From a checkpoint of a small mixture-of-experts model trained on Wikipedia: 128 clamped SwiGLU neurons an expert, a variant of Muon for the experts.
Below are experts of layer 2 (counted from 0) of a mixture-of-experts language model. Rows are named router (the router's row for the expert) and show model dimensions 0-255. Each number is 500 + 25 x the weight over its row's rms, rounded and kept within 0 to 999. Numbers have three digits each.
After each expert's rows: "gets" lists some tokens that make up at least twice as much of what it gets as of all text. This comes from a sample of Wikipedia text that the model never trained on. Tokens count by the router's weight.

# expert 32
router:503544510500493500520488484490472490482465532521506506587523516493496504520504514548482501525456474497524492513516508502505482506503512471532485527550507507475503474497498506512528502475484496505502489495490445459535516470596490505498486501553513513474531500500516541489565431506466517501497456509509514493484512463464532489504474508512524515515508477513502474534520486493499499520514506480509509500493456478502496501507499508525517512531484509471505493492476528505499508532509512506480504491503508528516518481500490414497486454519510492481526480527513502464529477486481513486508562515492499560500503519458471483455497450497453486493502483491485481503494505496501491484532493529549470512486489490496443508505485465490515513495508445560505477483543479436521462500583481
gets: "9", "8", "5", "0", "7", "%"

# expert 42
router:519530517518463492507479493489495511492483542514506529571509505494515510501523501510498482522486498506531484505509490497494417511504502483514530492538504502489490492495487516496516513502494498494513502494487440515522506484559486500484502516531525508473542498519517533498582469520491480506495513503522497502472523475442497463522472512523511526522496474506497488556531495503483490522512515490518521495494478460502509504518517516506512496507498518492514510516487493522484512516502520486453525503505516523505511479499480417504458432498491488475510495513526492463531469504488496483499526523496494533507501544436495481476520452500486491495468470490482470479484490483501487465518489568554480486478511467501473502503487483485506517488520450510517455476533486400506481500617480
gets: "1", "a", "'", " He", "ta", "an"

# expert 17
router:513529510507475502519488485487459493463471513470512512565519508507501512520510504549478511514475482503519492497513475517484503512507506458517465511526512492479534468485525505485546513475475494493516489495492453480505509484561499502495487498548518510469530502492478534491504447507473497513491468495513490490487498504488501483514484507506518511514510458510495475535524491495454492508509511485514506491509469478503516509514507507517517507541503507482470487506470502507500513521529517490494490483497498566512515491499488382491459464527487500495543479517494459481537496515491527486476528517503506567565506485444486501513492472522437493492472496489487473496494510484526489478562489558532469512493489469485476502486512475489528515490493424522494460475505505469518495495619480
gets: "1", "2", "4", "5", " A", " R"

# expert 15
router:509512502513521491512487483485477490497426484471525512573529506512504516499510521506471500507482464498528501505511514508496474502512504465516496524527501481487519475500495512490551514492486483500503507498489462485523509495559489498491483509532509495459508508514515556487544443495476486512496467498521497480502503476462489519504494517505516524543509483515484498528506499505481480514513505494520509489503482488486501507521501530548511514517495516475482491497494489511502502540506512494485492480509500526533524484481488417493456446516473480471563479524476470426543489531488504497488547532491499571540511515451483500489526478519454492500484480482498469503495487484513499473530485532501458497479495466499447515498484487491529511503523426523526480515538462451526482511619475
gets: "0", "5", "n", "k", "g", " No"

# expert 1
router:508497507484503498505496494477471479464463504503508518507489528497501513519512500542482488535477483477532516500521479506489487508514505462514475501513516510470511470482508526487548506482481492472510498507484442474513517473522508516500495509555531495454528497485503541492503458467478482503478498512504481482498492498481496497511491516513504511529480462501491485568531492489467476512512516481518515489508446496499516535498502492518516505511489511473473501512472493507484509527541514498499515491511510586520501492502496420492467444483486492484543490505498469496550503515486511484515540531501506569537507444473477491499511477505450477503456498492481470518476495489518488469542491547549442484508475445473456506518508475489518508482495444507531463485533542465503473502613489
gets: "r", " S", " R", "6", "-", "er"

# expert 26
router:512519498539473510533463495525485480485501511459482517548548502510515509498503505543463525535452496528468488515515475497478508477514493453471528488521550494470506469497456533468525520457504501499496503534511488515508517479491521510466505493494518479504481505513533488498541489507473519515509435516493458511490468554533488517500503487503525503510464467513536491462507511467471522495509521492506516522486568485509522510485519515500527516543497518493508440505478483507487532515515500503511508490502459537508532449468518478483518428474482471488526479506538455460509466518476511468513543481480498469523534506476535492452504457505476490521499484490508498497457493483482442519506493567449465481498474485489492489468498523509536498532513510541473506499509504470482430521524480
gets: ",", " and", "),", " or", ";", " &"

# expert 22
router:504512517495467489517499502483486465464440523498500510535507511492507520520524514542488448521434487491538503503512529520469472509507498474520504507520512499472532482487504520491523514481472494495504493493494461499538517484563502498498487536540536516435562494496504578491556466458484484501485477490499492484482529512489526512510475513503518522518476471502500489513534490486485492529505513480499514495506453480487507532511505502506507510510486524457496516509481513517478502517498514485476493495520502545519510490500501407498467456554492499476536490509517477484552500522484492492513522521500505542516504481447471493472494451503441488485475497483494477519485490486509477449547488557575462489493487472472482511503511501492509504492502447491495466493516495452514462505570485
gets: " ", " more", "ed", "or", " much", "der"

# expert 27
router:519508503533459487506510506494461435526444523475528514507555550524486527507476506528461546507510479504519475518483515487449492542520482494542448490498502479553512462495568500463535521514461468510516526474517531496491504467474495520511482521519547539459467489487530490454502504475482439535475537499492539527470499460548506535492510520488488495541470470501512519535549513493531463521496535460487522504476490481518520465513512555496510525475512506497513518512470525524519499499523517497484522489505518478494531478468488505520492510533515498497488491512510503529513489487544498500497459509510507514449489477492517525536533515517497480521464516463492487521512493521509469497511489528500496460468497474551479520524489529481520493517468448533537494472533518498513486486507521
gets: ":", "-", " –", " |", ";", ")"

# expert 19
router:510526518474468483511495485478522525463485471496509532586537506479521526508522512558478498498448503501507506507493520506467419520503478504516507502551516507538525479493496515482491499471479489494509482490494474527498510510519513514484488521558501497466533482479501548497559487500499505508490471510506490494456527504431463537503489497516509515514503462481487499514499497494465495535501509470482504502511462464498513496528509510505504505521485505456516489516473500516495510518501508496467520468497509520528509486494494444482502497501499480490464474519497471499529494488487506499569502510485510559537494537483463492466528479517478486477491467486491464524463502501478486495548494536555499511471519471444471509524495503489493501513513449532492488448481507434514448506596474
gets: "s", "es", "ers", "ed", "ation", " States"

# expert 4
router:504512518501479499507490496483471467469474522485497504590515508508505526508518514567489475524457481496521501505513484506480496504499509470524464529522511492501513482492542508488513502494485485507500507490484449470512507482564494503502486506536509508467547495494507535481523438493474492520498467504515501484486494502482531515508495513498518519525507472508497485549519494485477480519520513484498513504510472477503510532518498502495517502512503516489486499491447501502502511510510514503457491473501493548505518478502498385487475475528484496490566494518499485473529498517481500479496543511498509548540511483495483489464510463512413487484489506483501474507484502493532493475545489539537470505500514466507471523513510467492511513488475405529470477445507476461528482500594485
gets: "4", "–", "1", " ", "2", "3"

# expert 37
router:509525503534473496512500499497477488454424505478515520558528509503500516519515509549495501530457482519505490515524507501476474505491518478525485491524517501487531489499501520484538521479482489489518516500494461535511490487577482512495480503541554515481543497505492539494479488461497536507485462513513511479492519493481506493531478512508514513502490474515497478554510491484493478515509516493509507502501470478501513530516500510497512503536482528465483487515511496514509504522498512493460478485511481546518530494495488393485491453515497493483560494507517487469533470539485496482503527508504503555531496515462470503461505463495446485505496466484480474509504493490494497486537499548541449507498507490489492498499512488493514510492502419546495490433501469428536474504585487
gets: ",", " |", " in", " of", " season", " October"

# expert 24
router:499525511468537490519497491482516487460470538487512517594536514513497526519501499545485472526457484512517514520518487505473461501507496479528516523505505491496503478494539503500515516466485487474516506496488432510521517482557472505493490521504520514470525490505509544481511475480501482515488482504516515487483518467461484462516490524507509506509523475501489496534529483502511487521516497474508511503490463465490515515503507515501513501531482519428511504531453500518492501519539501486460496490502491543521534480497491394485498456545497484491527489516511504485537477521491501485521557472510501539520503521449467491482498467505456498492530496484482461494473493491497482459529478554511463492496523492516498519503516477498508511498515467531476476443520474450523481505606471
gets: "0", "8", " as", "ia", " \"", "7"

# expert 9
router:518514512465501492511502489484497476462463515510507525563543527502500517508511507534490491520460479492526492516511507495471478513506485485536497514524501477503506473487513510494519506484479484492514506490488436476527506457568498505501499516531512513457544482513503517485528459479492492500478472503507488498500507508487522482508503522501524517501508473501499471533524500490489474522516499473506505490493456483490503513504505485499516497519486524454487491519439501516491509509519518492474522488507505560514527493499498402474482438546497496492545490507527503473532473535498516475548509504493505548552508497468475500458494447493439495500515506488486468496484499486521491468539499538551475517475498458508481518515520455492519506496494425530473461447543473453526455497580474
gets: " ", "2", " (", " a", " an", " is"

# expert 13
router:508508509508507490510498495489441481466448497493517516532515513492494511515517517539494538495463479495530486496513496522489481512505518482529497513511500501429506474493515505487542523499496489507502475501486453491514503490523494513492488510528544491436548495481486538499516480476497502514495464489514503487475515506468488492503470504510515524519498473515505486563512480495466494524518513480517516489522450497501516524507507502498507516516495518452498502503467517509504511519503502495456481493515506583520526481485498402486449440523479488486546494511529480477528491518489508490472509518514507556552500490450478492469515486498434497485490509500489476512482502482527486463550486561548440503494506464483479508512514479495513503492475457498491482450495481446542476507592494
gets: "2", "1", "6", "7", "9", "3"

# expert 33
router:516511502484467494517496487497469484477462520495497508548521516504511513515504517560484498512488491498513496513518487504500453513508520465512506516505508514438519486490544512491554509478489486496516495487480452492515498488546480504490480523540525516483556498494516542484513454489486487514482506499504516491471511523467560494508470506506505521520525468509489478581501496501481486524515514480508520498513473472498514504525503500501501506509495525458451496511467483510493492500507513490483481474501501552520523489500497412484475435549495494492541503527514495482551499523495509497539546487497504535536498471474475488467497464511457500492501517494499472501496492486530485477539486536553451489496517475499492509532502446495523521486471440527473490454537477414510468499575483
gets: " ", " \"", " (", " re", " York", " /"

# expert 8
router:518496521525441508514493487500499474457426536487508515543544522504498507498508513546482465517494489514536484507513499508472471515504511480523517509508518498484514488492523524482542512500478490480512501490504456533529506479562495505497473508541533504462539485485489550477524477483456526495489454508517495490491521520468521554516489504515515521498512473499487471524520505488446492528519509492531517491512447466506509519506512503519516504499485512503469488482505485516494501507505514498480472480509507513515516494498495424485535448534494495494563484517480513462474476513484509483514487539515513519535501483472467495484516463473452497489453507501500482502481509503503486466548501573579471503489525496483502500513509463484509512487484430514468515468540477420534474509550478
gets: "s", " a", "e", "er", "ton", ")"

# expert 41
router:506483492533492496514490482497451495472470510512509504529514501511500515509513520563493519518482478473512500510506489500500491508505512453516473496523502504421548472487520509475549517485496497503510496492492444482500508473561511504495493517549526503454547496485483512493512457500498469515497487497507510481486514515490511482521488510510499523522482466503483476532527498495472489524514507480510516494503472482496507518509503504495506509537488526485481489523465530518491515503510516491478497482499488547519522495493489390493455447543488495487571492509502471482540497534500530481494505495503494538588495473470488502490509476523404495509462494493479475492497490502518497491540495540537428500489495473465497502510517469488517516483507430528476480490514464474536474502565478
gets: " |", " in", " (", "\n", ".", ";"

# expert 25
router:556476499546487518510500487477557534465509506509497503544488552531494482514553527536489540501475464463482458505539482494461479507489513495499453513537531493495544469486532522463471511464468498475512508468480518497570521464519453493461450534503533505461480504502477478500475479534498524491510470509499515492489518546491468499540517498502508514477509501494489487529513483516491480516532518482500481502548457480485498502444510498489507507520491546505512515485489513512514516500515517490531477474566504501503491460504498475495534458553496455494540529525506470525526504459498496473532531498502511541463460506504493466523514529514492494495512486472478510486490522511516481438487492495518454499488484515473505518542453459481544485490517492503497468504509480471538499535542491
gets: " in", " to", " for", " by", " on", " with"

# expert 23
router:515520516472513503508494492496489489482467522490511510545509522508494512516493502532487503510468471449536495513516500500487472505522508467516483515534517488478514480491528507487537510481476494491513489484501431503535502476525489510494502502531541506460538492489507535478565452473467472512500472512514494475478515504474483483518480519521515507528484483504492496555528498491502488510510516490510512498513456505495520528519502504483512488495498523450481490510488498509492500516542518490468525485501499567526540489495501377498473484543494499486544499519495492475550465526496516482504527522504497534561504509433473489483497468496437486488481502492498483493482498484510482470551487536531487492485507490490482510499533467499520521499480465504494464426506506425542485501590489
gets: ".", " May", " December", "3", " she", " Bo"

# expert 46
router:493516506475494458479471478458480542503498469495466534462468480509504538493495516491489495509512510526523492516548516504469462503535478509507503569508520499487461502461499524464484475459470491518498478539477512559545517521508473507450475544552472518478536493534515521511502495535521492502469510472506488504525488509538529501556518533526501494480500465494510505493484516500497516522540463499479476496493512506527506542517523500468496462531503496508546485531496465504499478548544532529522506513495530512500512514482514467507490509515485499493556467531477491469478490541491536508500499532542520537450497553488458483488474485516494500519496543527458476444486538471528518524469474521522454538499488497489476499515491507466540558499474480508491496505485506480538480541480503
gets: "-", "|", "==", "y", "=", "==="

# expert 29
router:503543505475463500507486486496486504464467522511495506588516508522524518515503515574490495522478497484519496496511497509468445516511527476530495537525498484514506470487509504489510489483489478504501487488501490455518518479542495518485481508535545515456531490487524547489532448520467496525502483499497512496485509506452563491516482508509512509517523473510499476548522491489459475515510514488492525500501468485492519529511514512486502505507490512444505502510500479511514517501511508495462473479511519539517513499489494392484456475509500483480518485515498495487524473495482482488513539518497512562543518498465484488475497441506445487496508491486492477507484496495475484465528495545544461498506502464488456506510504482489512511483470437512522446485520509445529455504581476
gets: " the", " |", " The", ".", ";", " \""

# expert 31
router:541483499523486460514471483494450525480514530512472499500498507502481497535510532485478443536537541480478480533487509502461489500535448456528477491512527468539505503471544500493530519485535499482498452470515531520492521527471501507515512494485483519517552515517524481509526489468494498513494472497503511452498522499541483433516528502498510476486501510537492514497523485480483492547540496524545531477551497527495491531524470476532501470492502582493503483527473489499537528487501498447513445505504536476509497493500483495489482436512477515509547481479491497491469467477518487500498487477477523485485495503508463508511529491503533489518514477479489534460487512476463512494483432484529465502480514477543516521515454514466540533500518521502486525547490460521520470545501501
gets: "'", "ro", "ra", "é", "y", "ri"

# expert 14
router:508542514494507486510501490496463482468470513497507515544512519509498511515517511540481501537469478470530495506508473510486471506498519473529480519539515497470522462492512528492555501461479480497509485496491472497527509467555487498500505512537526509446531493486501532486551464497473517496496492497497501490500529522465515457513487508510510513503506479506497473563510483483479479512516514493508525502512471491491510487505505504490499495513502502441480496526509519511496507518483498489441481485495490549516538488489496390478460436511501480499554494525532481460568498513505515483506532525503506542558499535469472496456491488490438493494477477499490472501479499490486473477525499553547505499498503515485492507511500478488520501499524439550481460464503481429520463505557483
gets: " ", " and", " W", " August", " or", " de"

# expert 11
router:510519506483478487521485485503452487475476552503494516557550511504503518515506513537477509524463485469520488499502489513486466510502500485531510524553518480504535466483521507491508526484482478486512495491488444476525502473561476505488491503540549504475590504499486534506514497487476496491489491491502487492495518500494558465519472513510502519499522467505492477516518494498484489534520499490507518489503472520500503524517510506501505516526495512462529483507480506519491514517514515498443493490501474525515508481500503393493479460561497483479526498510521491478531482494488503477505534505505507554553505499461479485468503460492463500498500487500481481510504492495488467478544490539550447501498493503505472504518496473490515519484485450547494482466524461418510484494594474
gets: "\n", "7", "0", "3", " of", " \""

# expert 0
router:516465524498465510517489486460528509537543517478527520491522504529508559506510497480494520535486514514533491535509486501462443548480459504513534540503545541508489511500508524465521546488506469464541519507491464538546520501557502515449500529472476502500473477451470541479496530492481529499475488515504508498521513458436474515507501531475500548490445486551497450499531475470487483511509498473485488504486540512489524527482536507541514519498504491465541465499531508498510514474486502492511509492499486498526500491494477477480442517553458486491539466522509499492501508516495504494529485537524491539457452506517462472524487504527509472451464500497492525503508518503520504488530487480519493540466476482501504527456520464496502488484469520507519491477448487488495477519474486
gets: "ing", "e", "es", "ation", "ate", "te"

# expert 43
router:505500514522498486501497486493433508480470519488514513564532516504515506520511522564485513511454498472532494505506484506505487507513508464534485526542510506474497472480475509501532526475490482493519497505487441489525511469534488517502491518515540493465525488508496514487523473476495494498496493500497488504493513480427533496521479514524498516510489477494502475517537477486447485529522515482517523485519457500505503523498514506503505512536496512452481489493506516513506507516496522494491467491519497535529522502492497398475494446513517483478577494520508503450527480503494494492463526538512496556547495510452502501483513467483448500498473458497485474501484500492481486466522487533564450491477527505496506518492493497490504510488504454531488511480567485434522464495585484
gets: ",", "\n", " was", " is", " were", " of"

# expert 7
router:512477517502513498506489490478460476478463536478496510508515523505503519518500517540491498522468485495523483507509511503495494520499534493523472534493513513445532479493478502490562521487495486495513483497493502487504520463529496509494490509538491504473531494487494531477541478547474521500502477514506491496483476523495484490503490526500515512496480475498507480570523490505447491519515498492506509495507425488488515510484509494491508488504493525468488488520454511520480508514552508486471509494514475589514507496497488403485465467504471505484576495509501502511563486549481520490482509562488502556584509449508495491462530506496472488503495541500491479497497499482547483476540497568539492505513497484512500503527531481498515508496474451520524470479512471504527482508574478
gets: " |", "3", " on", "-", " T", " $"

# expert 18
router:494509507497507471491487517501468508487493478477486511529528520481481492519510498514522497514522524506473490511490504493523511520509517482503538472526487503532490454475464514475474498479491486522495490524456496499510518479499436503536483503506497461465526492463507477465537493440480446490504501518487543484496505494477481481513466563500513505502471541484523455504484533511471483501555491444519553502477528491509496521492498485499510479511475509470507523511469463541534470478477521479503483433490528481483493470503495477491517463445518512487526497515525530474526493477450495474504463502483506503524477482484472512462544531500515485507507527473479469504450450457557503483513494520556505462513518553508533510463490457477513535446510479513510505483520509536503510503583464
gets: " was", " is", " as", " were", " be", " are"

# expert 34
router:517508511485479494511485500502464495477437496514525527525521527502507521511490521557497538522484484507554506517499492515498467514509525473507523499507508513495519486496512513499519526481476485492501491488487445480519493479538479508484490507523531518468526479486462514473509527487493507491488454517504526503489529499466533486506481507504513512519491473523500485499512489484480479514509513497499516505494452479510513495514507507494505485508509505445488500477530466511497503517481503478479431501523506524522508501499495425476537443513503481491552486527540515466532461495490494493539528544510512526516496515497473474495485437475487482489457463499490462484502511496486476468515488532528474501481460461510460509514516473502502507471499392535468498457556529395525457503567480
gets: "ly", "th", "y", "ing", "ton", "in"

# expert 35
router:522522503533488486520503491491484475449453492478502514560497512502518516509508512562500488512453488461518506504521508515465490515498520456530498513534517500452541480485520510480534523480481483487505495500484457465506508488576501493503492505538563497483579504486493537475510481463478501508485502498506507494493522489481503507504483522523521514526504471518504480531518483487469486531510520494516503492494455489507500512517500507513524500527489528484486489497477504514501508529512515490463510493506479534513527493496494377503486470555485488491531481508504490489523484517499495480495526510509508556538501497469488485470505469502419492490488485482487490520491503492522480486548504554569457502492502476473498511508495471477517516489486433499500470475546482460523475491575486
gets: " |", "%", "-", " U", "0", " c"

# expert 5
router:511502496498497496505491490477513467457445519505496505540500515507503525501512514571489487520465470479533484498502475505479484511509506464529497501496512493481503474492507517485507513483475475481504495496487437503520501463555502514482492514531507512483547490488508528486524442477491475508486459490510512483483526512450530480518477516504506507508518460510493488542510487489484489525510502489510506500510428492497506517507516500502513504523489513473489485512476487501486496526489522477473491495511503538509541486485484372501509441548493485491548483520491502468526472525495492491520498527502495523539502491462485490462512447487432492497463504496486475498478496504508482483535486564541450503481518498508496503496531460496517504491501431522483489459523489441544455511582481
gets: " (", "8", "°", "4", "9", "-"

# expert 38
router:504529494503527497520482501486464516494467504536489510520552521491506504504501510543482492513496495460558509507517481498468477521512514479504479518502512500490509493487506512488571535479484492499505498495473487458501493495500508516491503486495574514473524490521506555484484475452506520512494525508522504498500540503494504490512482517501505514511495476500479488570530492495446487504512519492523501515501449499501501519477504517472508498547494508465490497513501492521511505515553513484466480496510499523507509498488494447483466454556489488478552494516499492513505496542501497493452511545488509532558503499467493485491531506512419489476501516486495479505472472496503481461541482547517472508508460527474512501522502477504509515496465436482489485456563472411510473500603490
gets: " ", " A", " I", " S", " D", " B"

# expert 45
router:529511549503484513510463486469541532475517515512492532490492506534474506542502504519518508558450449533491518532514530505465512527491505453546507504554485517481512477492516498541500515515491480522481502515435506517482503485504501479523515478491489490496544471498493501499508501478479485521512499498492459519485477525430475493501524501540509569456475462521506551519492480511479510525514536515558534516486491531486505535484488521527517475504458499509548513519493544503501517506480508469490499502503523478502519518498486498508542468536522457487525467545509534518510517496496439502504510494488486512500525507485459505512504526492462490505473514471480521484493475500463483492509506499510469572501503520523512536480531502475539516531481533483421480549480548489469451490502500
gets: "9", "1", "0", "8", "born", "7"

# expert 12
router:512498518502462506502494477498476457476473534510504526547508524515494527522522508551490476523467481498510496506507481518474465506509529459513491519514505494476511489499541512487542502480489479493518491497483489490520515462543496518499484526542518510459523500507510522490501444491467522516484509496499514495499502522468536501509485513512524510507504483504496484593512484498497492520522512484502507501502479451490503512519501508505517512516485510466493507507477487514492507508521510502479489489500492543519519484505502394492481437559490489488558487509491483480505496516502503477510539531497511575551510492479466496465485456501432497496495506485498472511490496495515488482533478561578466484491499499488471505554506498490510513489473433539469501474538456468516469507584481
gets: "3", "4", "5", "0", "8", "1"

# expert 6
router:510528504469487490500499496494473491486458525516497515561501506515486512503507502509487480530468490472540502508501508503480461510511496470523453540532505490471497469482514520486533511474472499501514481481503414493516510456581486500488492511531518504457517489485498516489562452480475484499486451494509484489500527496500519477509493508504518519526508472517490479539515497497464484523520507486501504512506467497485515503508507501500512505506496519447513494515467521511501503520491515484466500491502497555530523495488506403498468449546505489495548481524529496466531478496495499492515510503499512551571498499446476492493484459505415481501472496486482476513487487477509479478539493546555466499501513464474479504488500503488510515506493476514524450483486466455537474509577486
gets: " ", " a", "1", " an", "\"", " he"

# expert 28
router:510519501485506516539451489517499546505482485546469474466503548498496489509502515480504494473495482501543489540481467501493521502533540498491473478477499483473487500492475493471489499465515496545567438466503499455467537475472505543521481514510504482504479494539513485452495470537474500520500516498513487452489483517479488508485518532539550519500534505500488499484497450481499489507503535496511479461542478495454515492473533532526514483509451482541500480452529462512529537505462502463479507502504460491473510504461499493467512518476544533480463486538486528505537499438490565485482465508504497498526464537504514521496522525479514477486509511493472476486485497481502446479530498533465502492507518543489456516498464535496514532476506512473508552529522518506514527479540514
gets: "S", "N", "A", "D", "B", "C"

# expert 44
router:504518520486485488521494490497476483473464526516494507539528522504502507506510501573485521524464484493544491501508507504471458513506507473515498521494501487486528469488475504491529512480485501499515500490483454491517504467554492515486493522517548505461528491499482513493533451509498549513489495497502514480504525519449509498521476518516521510497515486507491491563527489499465477520515507493514522489505443469493507502521504503510516506515496503444482509517481493502503507506499504492473498489511486561526527498503495381483490428535494480485556493506521500477521485515502508483524533495499508535571503498478488488489517488491430486499457487480497467506494504489520485475525484558563467501487518481463532503541498483497515510494502433543488477436523482441519469496544473
gets: ",", ".", " |", " to", " of", " ("

# expert 3
router:508482500464537461500468467512489472519476505520520510512499495512511497555535513515451474494488465497455465519520490538525489532493504470512468531543490480526500503473502507501504501513522462479503467448509495488495474521506510493503529512525493537474547507527497505505498478463468523488451509510506474479504514481466461517495495549510492500542530504528485514472488464498514447523509490444501528456534494532496557536495549485490516532488458523459480493456504486541471520493492534479511461469532483514503459497475510471450466497518529525484539497515517529456521479542508507475473509471508485480529487523519489457512507482530465470510470509509491464486510471507448513449528517540539484498499482513461525499539510539519533481477492466516488505507492522494488470526537451
gets: "\n", "==", "===", " ==", "====", " ==="

# expert 21
router:507522525495461487510484502497478468475483527494516518536521532500486518511516521555482515525467487495501496513501485509468497498507500483522482520522503515486511482500563502499528526493481495507502503501474443482523497456524487512486487515538517505450530492512493518490528471528460503519496495512511509501507519508489526509508508520518506505514516474510493488561524490485485497510511511484513519506494492458506503512504510500515522512530498517486484496504464477501494513520522523505498512481500470551512527491499506400491480455536463490485569485514512480498508487512502527484519506501498505586554503497477467486450496465500436496484508510490489465492490511487529485487537490540585444502479487477500492508540525486494511515508454439515450493467545446463535470494590471
gets: "|", "3", "2", "1", " Re", "s"

# expert 20
router:524515505503483486526502488491458484481451541518500510531523515498500515509515501542484522513454490453516484503501467504481479502499510468518480520530507508488501479490524506490489515485453491483499484491492455518515526473540496508492476501529536498465531486496517534475538450485495470505496470500501509487480503499490556470524478506502519509503494483505505474564519501489503489530510501490513512501500458479495513514508500506491518496523490510456514497517485507519513496510488517487466488472501467576523532501498489412486480428516492481497543485506509493487553467559493493488499547513512510558593506505457472499477479503490421483502491508501489458496473489493511479470534495523544471500493510520507508513517510523504513507507482445550486467443494461467516476510576488
gets: " |", ")", "\"", " (", ",", " –"

# expert 47
router:466495489515523482515514497469477529466463512490517541483466518447511540500534512527496467501489447499522549486539497480464522524523546479528565511521483484502519488510468531490507533485535515463491452484478469444486461462518526491485487514485534505520560505488528480466485449463476482533503481520523506518488551496503541473564508507518518523487530483500503461479526483459512462544494480493517492485498484487499508519555492531473507510492513528483518502480505511510521539513534501478492500478479471559478492516502519483486446514509467518470494476512522456422509494486500483464492485466497495481503503505488461496446525479486480501494498483486461496503500494502470475471490503459509516522499491485507477489501499530484511528470488538497535502462526481448503453495516491
gets: " the", " of", " The", "The", "the", " other"

# expert 30
router:537478524486490478508504472501509498516508528524535516540506502508485511520550517555470518453487490476544450505529462510472507484467522497544556528514485494500534485475474506459524505505543496510508522466479506534551535470504538500449508513517509521532475482506549520477533529482532475478463533493511489470511467477496498470529465488495496514498521481495486481479481513524451504530494522480512549514493505501503483568493513464494504476517518488483513497481520510474509494520504504501522445486515472522539552473496475454503518538494479456485536529482499497508493513536456518467506514503477504527475506476470481503482514445488485492480516467466506465489510477477503503461538498534539522536509500528481450522508538550497557533538517485503513473471505534506512457506509494
gets: "ed", "d", "ing", " was", "ated", " had"

# expert 39
router:507466499464537465509491482461495516512485507468498531506532487470536532529569510515485485445521472531463502524518525548506525511514503499494481539493523514534488476495479514531515498519484495537522518503484532508541534474499519548504482514485489542466476482466499531517514514487510488566471529486537484528517484500510475467527493493517502504536491511507470492454516468486532506503507500520516503478506540474477526479493519486525518523496471520495469519542438551502449523511452503489492525508494461465506484466460457510492490529481475503461473464513555484482479487493517534486491537501543535490549496547519483445519482519541499488501455524489487501520491474496482490520539459486463538502481475480530525525477515494480503498507488518529542475484495536489465526493478478
gets: "ic", "m", "c", "ul", "ol", "t"

# expert 2
router:512513501512492498516496494488476484471454507504495513569484527510493523514522514517491473530475466475510501495515482508483445509504518476522475538538503504470526477493522518486505511476479481499522496504493458492521507471555493515484491504532500494469522496496499529492536448507487473517493476501501509501478518522467516478513488503511527509514498468499504479550514501495480486528505508483509520491508457475496510522519517528503506511530496510454490495508495487501500515526512518497486482487512495552517528484484494364504470434548493496498544482505480490485549479512505509476511505512486506560556504477473474500478511462493426483488491501488496489511499492490524482483528486577552468497492508479503490505491516477490529503490498454503477473477523513442544469495603477
gets: "6", "4", "5", " |", "8", "7"

# expert 10
router:515503515498497494522480490492460489460454516496524514559498507507497520504519520580489502528459484510542484510508490514474467512493533458518496517532509492494527469480494503478500509491490492488505492504487451438508511466557510510504499509530541495470559494489486549480499458526495522496487490502517526487492521508469498503523480500515516522528513476503497472533517485493470478513502525478516504507515465480492508507512504504496511506531494506478505492516506482505502496534509512490425481484523502537514536498502490411491492404493504491492551480514517491488516494495486497491499533522500497566548484492461496496466534475507445483500488477486489469501493517492491490472531491558569465510498504514481490509526499505491502504501524418524500459482539497449524479497573480
gets: "6", "5", "7", "9", "4", " de"

# expert 36
router:501529480474514527497507490503543501479514560508540495457451505499510510486503509506496537529488444457519492484519495491517543485513518468527526520484520478489544495508494534490558474436476499474492522516480439487497509526532498512518481483521501526466510471490541498489540509509478515538485547473528522467485518535524502483525451469525509520525517504487522489481542457470528462538512539483538510516467473486488515531537478520514493503533544514470464468507440490487516482496496512494488501519528559478499490503519497457486528524489472489482537462496487475528481458484505499489493541551505465526536498481506490463493506500499458485499533470488464477494496540488510481460542513511548471523467511477487487502492504501482501534509530473479482497494484492475478507484571506
gets: ".", ").", " E", "\".", ".\"", " G"